Weights of a small mixture-of-experts language model, trained from scratch on English Wikipedia.
Size: 9 layers, vocabulary 10117, 78.8M parameters.
Experts: 4 picks a token, a softmax router.
Below are experts of layer 2 (counted from 0) of a mixture-of-experts language model. Rows are named router (the router's row for the expert), down (a neuron's output weights, with its number) and show model dimensions 0-63. Each number is 128 + 32 x the weight over its row's rms, rounded and kept within 0 to 255. Numbers have three digits each.
After each expert's rows: a language model's description of what the expert responds to. This comes from a sample of Wikipedia text that the model never trained on.

# expert 40
router:117198115168123075117102185071135106123136076128083122163145151148108164095098143115160123110113091207131152171117178113160132131128195151151120103138164143086175141115111162127102164106118100
down0:103148119114161107139111098096118142074136125138110156119184146135113157125125087146131155058177112154149129153186155162161134180119156130130151106179126113129114139127168118054138143113182083
down1:071087147102141111142111125083110142178136091136164084165119131126168128117106123107141159166109099153103143082145143119138228162163155124164152097096092171115096143136145178061051076129129150
down2:167103116139125066158119103132087070142049183116115118106128076201125066115114112160127140082155099130082088143113123075093117133117105088144089172155136131099158174178123127133130158130162185
down3:117146123183179145116136126156117144125182203090134106149126119134165158152118159110090140133142048130142150174053128095111087127113091073121162186116153185165127120146118154167172175169161075
What it handles: Verb endings and participles

# expert 11
router:169162116166160135130073201099066183115076119070140101129077151152113152091106116120109112092116128165106112138101139118131121136165127142118121113193155118083122130150177158089115121139121142
down0:137148155095082110135113134158123113082084142094116103083123083151155158089116118128107133239096115182136126091126133151120117104111138088158065118127070138147074128154135113152114157143174151
down1:167119128129115081106127113151129121111133124131163176134098162081102132148150107110131125072111120193083132164169086127100116190093158149135121091137098101140175097132183180064155126096114112
down2:091175144145067134097094156156125132140179148125109131163124153176198129143128095112079188172147129115075136155148139164136067097071098148068102175145169173119173159109170165172136109128079113
down3:128112155080120135086093116094158143140136140163083145149128071142098106126111125073159125142097119155152145114116145072097148088082145125140129136157083107155142167132177142114100055111190138
What it handles: Plural noun endings

# expert 10
router:141203107167185089104139166109161104070119114111151135170130040129075107101098122089113166152140103117120139112188143075156101183165084141119180159100149083113111141092092159142140142130096121
down0:153132047101110143089049161156156162105115099098132170055147100125175081141148138103092092137109135074105127182108108137111118091149111153091096085149136142115175092113084154137113160139114127
down1:120116112164139124059107101086134141147094136139097166127125153079135170137140188108132131100145131139049122152124104129101110089135151122097200119122117067140152180128195115077162090100084097
down2:123131151129173106125194126195116138092129121125085098124096138120124168089130148145106168129193141148107128145107133095120178107133152139118095154138161146100071096174129173174116164142113202
down3:156124141160120205146157144141134117140133072125118191110115047083089197183160091077078170137171082109168105107105057108137116094109132135105122131080064139110144152141122185144099185181143108
What it handles: Suffixes and civic vocabulary

# expert 29
router:088133083172140083132094094097111163088121127124094114085086134076053111109155129137178117129171127136117142195090109179133092094135193164139100146092094082170124144122158074129095100121143100
down0:127100097157093121125067160118098090131158181107134159203153142173161136141125077116152108140112070161160158155111126169109147104154131114104120075135139134091200071144168142132136115148146120
down1:188119164134104069097094140144041185110112113162145153121120152105184181153050131134134138111116128145132108092101175103114125113135111141185083163122132126104145105134155107148152141112110123
down2:152111160158116217127099145134129136124151076143182144132124097158101124137181179157086115118108073124142215119126183122090124161156104152119173151086130096104160130165122135185115135131129150
down3:123154211165100110124117165107099171106134116150134070101141146123144070084193128129138184177091106182158124132145061105109117148174145081113161117188112115119113132190090133097101090088134099
What it handles: Sentence-ending punctuation

# expert 20
router:141089163160084136134080109111124115158107166135120093111112093077147073151162100148117175114123120105110166119166122109091101094181158137103087106093116098126166130102101081109156116141141157
down1:215133160120117111185101133123139128096135056129067121088119099161099179108115161143049183165147157076118110190109132132113149107127158108055137103154180087154135100065112156158105111146153153
down2:093154149116142122097131101124142177124172120171151141129100140159093107071148133156073117139160149125125112179139127121075134145129136165085132063095136147089157122100087146140113138133205132
down3:169124130096108094166210121193188170133102100108085153121137098149091113116151115077132125103135082084151120160078150096188185097095120061104140117170108090088151101128160115111133025192092155
down4:176091089089079158128142142135076120143147131135093091109139126100190107157122184092174195110162089049114152119104096118095167125138121079143181094095123111195143092148107106140163171114057121
What it handles: Table cell separators

# expert 28
router:138086169090134159184138132140072093159157095159179142109102119097119121149079089178129131111134139116120077148100145088166189093119135154085097150151080097111162062186134147065135099187144164
down1:160129118157144111121204110109121121162157142078054070087069086107175124091083151098093145135142123197184137136183111079120133160090124086107111096126096104126081115140055123140112183081116085
down2:165087159134153169143109097169159160111182168088116164142111116138140118147103105109085141147152147008115132129135111096086133126161097072157111102138137128162146131116055063109114157116077115
down3:012131177137148160152119125121171083091152158155127108140081090128160115165104137128084150110146179167135148110217182172107138130132152173168097090123064058111032068120165133044121124127111112
down4:139102133125174145153140106120129120128145152097144129122179106154083131156063128139124134082112079148120152187132161111160142136140164137111065129120164121088120160158154119111129144215117101
What it handles: Table row pipes

# expert 37
router:155072143203093095195060104123111087153129139126150099185172088077106128124161024169128141126190170120116113105157098111080154083153190118149095134112072083148148099113087106147116064154148124
down0:116164154157091105132175114165110119154037054106103105143127116146122146122111147136155118077112092188131062139127072097099102122093106105141093093081091118083143099102151133093069063174169122
down1:109204107089139101106140126082116144140101179082149155145088118179106191135090117134053119121108089106089176174107115186130137117092149114180121059109089100088140152170162148152179133129138064
down2:094135148121140182093140149133147129131151112067101161100123099128108111183123172127134110154084163097160094161159047121150137123086195164122109095110132162111119130188110090113094114150099163
down3:092180121126107089111168130157156131072167126122112116112146098198160106097149173182132187134151104130138121132161169169076104161117082092132116111077172109129155111124140159134189087145104108
What it handles: Table and heading markup

# expert 54
router:091159107095099159182088098141073126115162146128116123120122102069095117117097139124152130132128117140141083183116114082128116179099185160117119081123143097116154156146079078166122126098121085
down0:156095147067155100121185160109114155060124140127155160131179090131098113163159168161065139162149127154142133141109160147118169105126133171189121107151117190143119088120098122162140137124066135
down1:121158076110114081093089106086136144106175139091177164083139136142117157137106080108143096132123120112118146134154055146143141112118108106115091106090096141120085121109125109097164117152154164
down2:163135132127143166112112137165166149131062100151143124082161144143077112055126156108102114128136171165178173112088136156133096097049100168055110149088161060123095116105149152156137131174177192
down3:157096141119174149175171158127119119145120164123049109153163079071128124104155135144150171146098120135066096197103167124099132134052070137127121104139137094176180112107102130098064169071135146
What it handles: Commas and conjunctions